Experts of a small language model.
Size: width 384, 62.2M parameters.
Training: a variant of Adam for the experts, 305M tokens, 4647 steps.
Below are experts of layer 5 (counted from 0) of a mixture-of-experts language model. Rows are named up (a neuron's input weights, with its number) and show model dimensions 0-127. Each number is 128 + 24 x the weight over its row's rms, rounded and kept within 0 to 255.
Before each expert's rows: a language model's description of what the expert responds to. This comes from a sample of Wikipedia text that the model never trained on.

# expert 43
Description: Coordinating conjunctions. Conjunctions joining parallel words or phrases, mostly and, plus or, but, than, and verb endings like -ed after stems.
up0 [126 173 141 103 102 107 104 158 137  93 115  74 125 153 148 133 109 131 122  85 120 130 122 146 153 128 158 155 128 102 128 144 119 132 106 111 106 113 145 155 145 100 148 116 163 118 126 122 135 200 146 149 114 123  92  79 108 146 137 105 163 165 138 128 130  97 103 158 147 133 119 131  92 112 132 164  68 117 138 138 136 150  97 126 134 144 146 152 147  90  98 109 126 136 142 149 145 159 126 123 147 164  82 158  95 123  69 110 114 141 119 119 156 165 149 104 111 128 124 132 127 134 151 146 123 127 157 110]

# expert 29
Description: Football match listings. Tokens in football match reports, squad tables and bios: club suffix United, scorer minute marks, positions MF, DF, FW, line breaks, age.
up0 [132 165 138 138 128 122 132 100 150 151 138 104 118 139 129 103 130 113 142 115 148 155 139  88 145 162 100 153 151 129 133 184 172 114 133 127 147 129 127 146 131 106 140 102 150 130 142 130 153 141 160 177 125  99 155 115 129 117 148 151  69 172 107 150  95 142 148  78 149 113 107 112  97 127 141 107 134 129 123 137  90 133 132 123 126 133 123 111 117 137 154 134 112 146 118 124 159 139 161 192 108 142 109 146 165 137 124 140  87 143  90  71 102  78 142  94 101 113  96 111 134 147 122 118 141 172 119 135]

# expert 11
Description: Sports competition nouns. Nouns for competitions, teams and results in sports and film articles, such as team, season, League, Cup, final, tournament.
up0 [ 96 128 113 174 120  99 137  99  81 137 159 111 150 117  82 110 121 145 132 150 154 113 121 172 146 119 104 107 164 135 144 147 122 149 111 110 153  99 146 131 164 134 117 120 106 125 132 124 117 146 122 134 151 144 114 108 119 144 155 121 122 131 123 114 123 103 108 121 159 139 169  63 157 124 107 152 125  57 129 113 116 146 112 147 134 148 121 119 155 135 109 178 109 178 150 127 136 103 121 149 153 150 188 143  84 109 125 103 132 153 138 130 107 125 108  74 124 140 130 111 123 116 162 117 110 115  94 123]

# expert 38
Description: Years and sentence ends. Century digits starting years after dates or in (such as 199, 201, 184), plus sentence-final periods before paragraph breaks.
up0 [112  82 132  97 103 143 142 104 147 101 138 125 135 150 108 127 150 121 126 164 161  99 126  82  89 155 134 139 145 124 125 121 133 115 147 121 140 143 167 144 151 132 152 131 120 125 136 124 127 106 123 180 142 120 165 157 106 119 175 161 107 142 122 115 119 131 122  79 153 138 135 144 107 151 116  99 103 101 156  88 123 108 165 146 102 154  95 135 186  93 128  95  86 143 159 112 125 146 138 160 109 149 115 113 124 133 123 108 159 145 162 117  93 147 166 151 149 127 107 106 105 108  90 101 140 152 121 119]

# expert 25
Description: Sports table codes. Country codes and parentheses in sports result tables, such as USA, FRA, and (CZE), plus abbreviations like def. and incl.
up0 [162 137 135 153 142 148 138 121 142 116 158 127 106 113 150  96 153 136 120 148 140 109 133 151 122 122 121 128 126  84 151 132 103 135 147 134  91 103 105 134 114 131 119 123 126 142  92 135 123 135 120 149 117 134 147 131 151 119 107 126 119 130 129 131  91 113 192 123 134 156  96  83 101 131  91 101 163 137 180 128 135 121 153 146  92 123  89 118 182 139 145 143 137 119 138 146 164 100 106 155 120 127 146 118 130 139  84 102 123 131 136 117 136 156 129 115 163  89 140 166 168  70  86  81 127 123 154 136]

# expert 39
Description: Word-final name endings. Final letters or pieces completing proper names and titles before punctuation, e.g. Centauri, GameCube, Gumucio, Provo, mostly in lists and tables.
up12 [ 95 121 165 138 157 152  93  99 125 124 146 139 141  85 138 135 102 152 119 118 138 138 128 125 140 148 123 135 144 126 153 139 133  97 108 109 144 153 143 119 181 133 167 153 104 123 115 132 118 166  81 169 148 112 113 124 154 124 117 101 149 129 126 116 123 106  76 176 145 147 152 123 118 149 106 105 124 138 123 130 152 114  93 180 111 126 153 123 131 163 136 151 154 134 124  75 182 152 147 109 112 136 115 110 142 129 109 103 163 144  97 118 132 165 108 150 141 192 102 152 124  99 121 101  81  92 134 130]

# expert 57
Description: Section heading words. Words and == or === markers inside wiki section headings, e.g. Demographics, Release history, See also, Singles, Gallery.
up0 [ 74 180 124 169 136 115 123 115 115 100 160  98 143 148 136 120 170 100 132  96 128 113  97 115 135 180 143 153 126 133 111  92 123 125 115 137 138 150  94 172 131  93 150 164 128  89 112 115 134 113 110 126 180 181 165 133 157  84 137 147 127 109 151  96  68 162 138 163 132 141 150 127 111 132 122 109 114 129 161 147 132 142 140 116 120 132 162 126 147 127 146 139  96 128  91 156 148  96 116 151 124 133 138  98 106 173 164 157 135 131 119 139 125 135 153 120 112 101 146 118 139 135  86 112 134 160 118 108]

# expert 19
Description: Mid-word fragments. Short letter pieces inside rare names and words, such as am in flamenco and Slam, ick in Glickman, th in Wth.
up0 [154 178  93 138 122 129 192 132 137 110 125 130 124 100 135 103 121  98 130 153 135 145 132 144 135 107 150 153 127 154 161 112 122 159 104 150  78 165 102 117 128 131 119 141 185 145 117 151 158 128 145  87 116 122  74 107 122  96 160 101 145 152  73 148 151 114 124 168  83  96 125 118 152 136  88  92 157 172 150 175 153 135 135  83 109 107 144  95  75  99 128 141 142 127 117 125 124 158 144 134 112 119 109 141 146 122 100 129 135 128  65 150 127 117 139 132 115 183 135 166 123 131 135 124 133 114 114 152]

# expert 59
Description: Articles and determiners. Function words introducing noun phrases in explanatory prose: the, of, a, its, their, these, various, new, other.
up0 [ 93 101 149 134 128 156 100  78 129 138  84 124 122 116 155 172 147 160 174 145 130 159 140 135 151 142 125 139 106 152 116 136  91 108 146 142 127  95 123 131 121 140 107 143 122  82 129 139 164 101 151 158  95 136  77 136 123 137 174 124 151 112 127 138 131 150 111 144 142 154 185 120 129  88 132 124 113  92 144  57 103 141 125 169 153 151 131 210 117 126 149 159  98 169 154 105 127 177  85 102 125 135 113 123 119 165 143 133 139 141 146  64 134 113 126 104 132 163 129 143 177 100 108 147 109 125 150 151]

# expert 63
Description: Conjunctions and abbreviations. The word "and", ampersands and abbreviations such as Jr, Inc, Co, vs, etc, No, in names and listings.
up0 [147 137 119 144 136 134 134 109 146  99  87 137 120 124 122 111 100 137 131 124 149 120 134 120 159  94 153 145 135 123 146 150 168 146 184 116  73 176  98 157 160 135 121 129  97 142  98 134 106 166 158 108 113 192 123 179  73 131 148 108 121 104 132 134 111  80 105 133 142 163 135 130 151 148 158 137 165  84  99 166 138 116 155 128 132  91 124 140 130 165 115 114 126 120 139 175 154 170  82  97  87 183 160 154 158 121  86 144 175 146 137 147 102 152 138 134 108 101 138 130 108 151 109 124 171 136 123 135]

# expert 0
Description: Personal name parts. First names and surname pieces in people's names, often in lists and tables, such as Mc, Van, Richard, Wil.
up0 [119 149 114  90 142 116 142 156 117 134 105 121 118 109 109 144 120 124 102 119 113 115  90 102 146 174 115 120 172 129 144  73  96 130 144 123 121 151 110 139  86 120 139 157  89 109 148 110 208 102 140  92 122 108 122 143 116 128 142 174 143  61 122 126 158 105 157 141 143 149  85 106 150 108 148 140 137 100 136 108 117 145 162  80 144 136 105 130 124 162 107 147 124  99 116 110  91  87 108 136 133 116  97 143 113 155 137  81 105 182  88 125  95 105 175 108 118 161 125 138 131 146 156 119 116 126  91 130]

# expert 34
Description: Date and track numbers. Day numbers after "on" in dates and track numbers in album credits, such as on 4 May, on 3 June, tracks 4.
up0 [134  97 120 122 130 149 121 132 101 130 105 163 141 137 106 115 133 112 163  99 104 176  96 140 131 136 136 101 154 185 124 125 150 139 112 126 153 137  99 144 145 114  75 119 126 114 139 114 120  81 148 102 105  97 137 124 130 127 125  81 104  95 132 176 172 130 136 120 102 144 168  73 129 112 125 177 140  79 139 114 127 156 130 123  50 153 105 136 141 153 108 155 151 130 116 107 109 156 154  97 131 125  70 124 129 125 144  73 119  79 115 136 104 101 105 136 137 129 139 146 132  99 148 146 149 141 114 104]

# expert 56
Description: Biography nationality descriptors. Nationality, party and occupation words opening biographical descriptions, such as Nigerian, Republican, politician, a, after is a or born.
up0 [143 159  91 108 144 111 116 143 117 108  81 170 108 169 103 116 122 113 119 140 131 126 109 118 107 122  86  99 150 108 116 135 106 102 105 124 123 152 100 144 141 135 120 137 104 126 107 123 146 152 165 139 136 117 191 149  74 123 140 115 101 149 182 142 111 178 102 144 186  86 143 187  79  96 101  94 129 135 141 130 131 142 137 148 115 188 134 125  95 123 163 132 117 129 106 143 144 149  89 125  98 169 133 151  83 133 147 129 129 122 115 143 151 135 103 112 128 103 152 177 133 133 156  92 165 106 139 123]

# expert 7
Description: Infinitive and relative markers. Words that open a clause needing a verb next, chiefly to after designed or asked, plus which, who, would, can, they.
up12 [107  94 115 117 149 170 150 174 150 106 149 101  86 110 109 115 126 107  91  95 149 150 127 133 124 150 154 126 142 125 166 122 151 132 176 123 141 118 115 161 132 123 140 117 116 114 135 129 115  60 145 108 138 163 164 112 114 129 169 149 114 114 141 150 158 130 174  91 118 131 122 137 108 178  90 140 126 148 162 132 121 100 127 175 122  93 123 126  87  83 110  98 113 109 112 102 112 117 133 127 126 138 158 119 131 127 138  71 129 151 107 103 140 150 147 121 110  76 101  90 124 117 141  98 167 148 120 145]

# expert 51
Description: Infobox field names. Field labels at the start of infobox lines before a colon, e.g. Born, Height, Education, Distributed by, plus closing parentheses ending infobox values.
up0 [159 151 103 126 104 150 120 125 170 134 128 111  21 128 104 160 106 126  83 185 126  87  89 134 104 111 103 145 121 161 103  84 149 102  77 207 111  97 139 161 116 166 134 165 165 130 156 101 159 118 137  84 155 157 158 134 178 132 120 105 120  99 101 138 152 111 134 139 114 135  50 128 124 133 147 116 123 161 113 141 158 100 120 170 119 143 118  72  85 141 109 110 146  97 134 126 159 121 173 117  95 112 123  74 121  93 143 154 128 148  86 128 164 153 133 159 170 108 107 131 107 114 136  98 114 126 112 135]

# expert 35
Description: Hyphens in compounds. Hyphens and other joining symbols inside compound words, names and codes, as in play-by-play, COVID-19, Thor-Ablestar, plus adverbs ending -ally.
up0 [161 149 129  91  91 128  97 159 157  99 148  73 196 118 146 176  73  95 153 148 120  96 142  97 155 138 138 139 140 105 111 109 127  84 129 135 131 155 124 102 127  87 136 129  83 132 145 123 143 136 107  96 142 136  96 119 144 116 150 172 114 129 170 155 155 131  74 108 160 100 158 123 154  96 144 101 102  93 141 152 147 141 134 120 116 148 143 111 147 108 165 111 126 133 129 109 194 150 135 130 134 133 161  96 120 124 151 132 109 159 152  99 117  78 102 103 125 118 187 145 115 124  95 170 122 138 146 160]

# expert 33
Description: Sports scores and records. Second number in game scores and win–loss records after an en dash, and pipes in sports result tables, e.g. 42–27, 1–6.
up0 [106 136 146  88 124 123 121 106 127 148 133 123 106 111 156 137 105 136 104 113  91 113 109 131  90 156 156 120  90  83 121 168 149 145 122  87  98 124 128 146 125 166 133 152  97 144 149 133 125 167 173 138 137 118 104  99 128 142 111 176  99 138 135  70 154 120 115 159 131  94 116 100 139  88 143 148 140 143 138  94 153 139 129 104 133 122 137 114 204 107 169 141 137 141 142 134 127 141 105  96 151 116 152 119 102 131 104 171 163  88 133 123 117 128  77 145 103 113  98 129 138 120 129 120 145 143  99 135]

# expert 17
Description: Object after verbs. Word right after a verb, mostly an article starting its object (play a role, create, make), plus backslashes in LaTeX math and century.
up0 [ 75 109 130 153 131 121 144 101 152 114 139  91 123 120 129 155 107 155 116  88 118 177 113 142 177 124 142 144 146 126 136 121 100 117 131 156  95 127 125 116 148 181 128 155 131 113  62 131 129 120 127 114 138 153 111 135 155 139 175 106 150 122  93 110 103 144 147 109 113 155 133 158 125 161 143 155  91 135 129 108 126 121 116 113 146 100 134 135  90 151 111 127 124 121 141 156 149 139  95 124 173 171 112 137 125 136 105 139 121 110 138 140 138 126 119 172 102 105 157 126 109 155 107 161  94  91 123 126]

# expert 62
Description: Sports statistics context. Tokens in sports tables and summaries: list dashes in tournament statistics, table pipes after scores, first names like Chris, and the before league.
up0 [154  98 124 110 118 118 104 112 129 137 141  98 143 113 156 150 132 144 127 104 145 158 103  90 124 120  96 133 107 121  97 170 127 142 149 140 146 112 160  96 128  96 106 101 125 128 137 131 143 111 176  79 126  78 108  94 154 123 166 112 104 134  91 126 113 131 140 110 116 118  90  96 130 113 141  87 126 157 149 152 156 113  98 107 124 179 122 117 142  97 149 107 129 115 141 147 124 115 138  93 112 145 146 121 130  60 122  91  90 114 155 127 121 100 165 100 155 161 149 120 123 128 148 157 118 156 114 134]

# expert 31
Description: Quoted titles, track listings. Closing quotes and the pipes after song titles in track listings, plus quote marks around titles and quotations.
up35 [116 105 124 138 125 131 141 136 135 125 130 132 141 125  88 100 157  98 161 139  91 134 117 163 133 133 102 125 135 169 112 129 132 128 133 174 126 124 121 148 115 155 140 123 143  86 163 101 144  87 150  93 123 150 109 122 122  93 154  97  96 189 133 135 159 118 130 126 127 118 142 115 143 106 163  87 109 100 141 115 119 157 169 149 109 144  97 142 111  95 155 123 167 142 146 149 123 143 104 129 140 160 123 101 156 117 110 160 123 118 101 149 160 138 100 178 124  84 117 125 112 111 126 115 157 101 112 104]

# expert 42
Description: Man/Ar/Al word starts. Word-initial pieces like Man, Men, Ar, Al, An and men or women before possessives, such as Menagh, Women's, canvas.
up0 [113 133  89 142 130 109 158 122 172 114 146 149 144 121 114 151 106  81 148 119 110 100  95  96 120 132 116 119 105 123 163 126 119 157 108 113 141 137  94 114 111 152  70 146 121  76 104 170  96  61 131 134 154 143 102 113  95 120 138 126 115 142 180 129 108 111 106  92  99 164 175 107 103 103 112  90 115 151 141 142 135  93 133 103 114 133 148 108 145 121 131 110 106 124 125 159 164 169 151 133 149 148 136 126 143 114 128 123 142 129 136 151 129 144 124 109 112 137 158 130 130 161 106 136  85 135 126 124]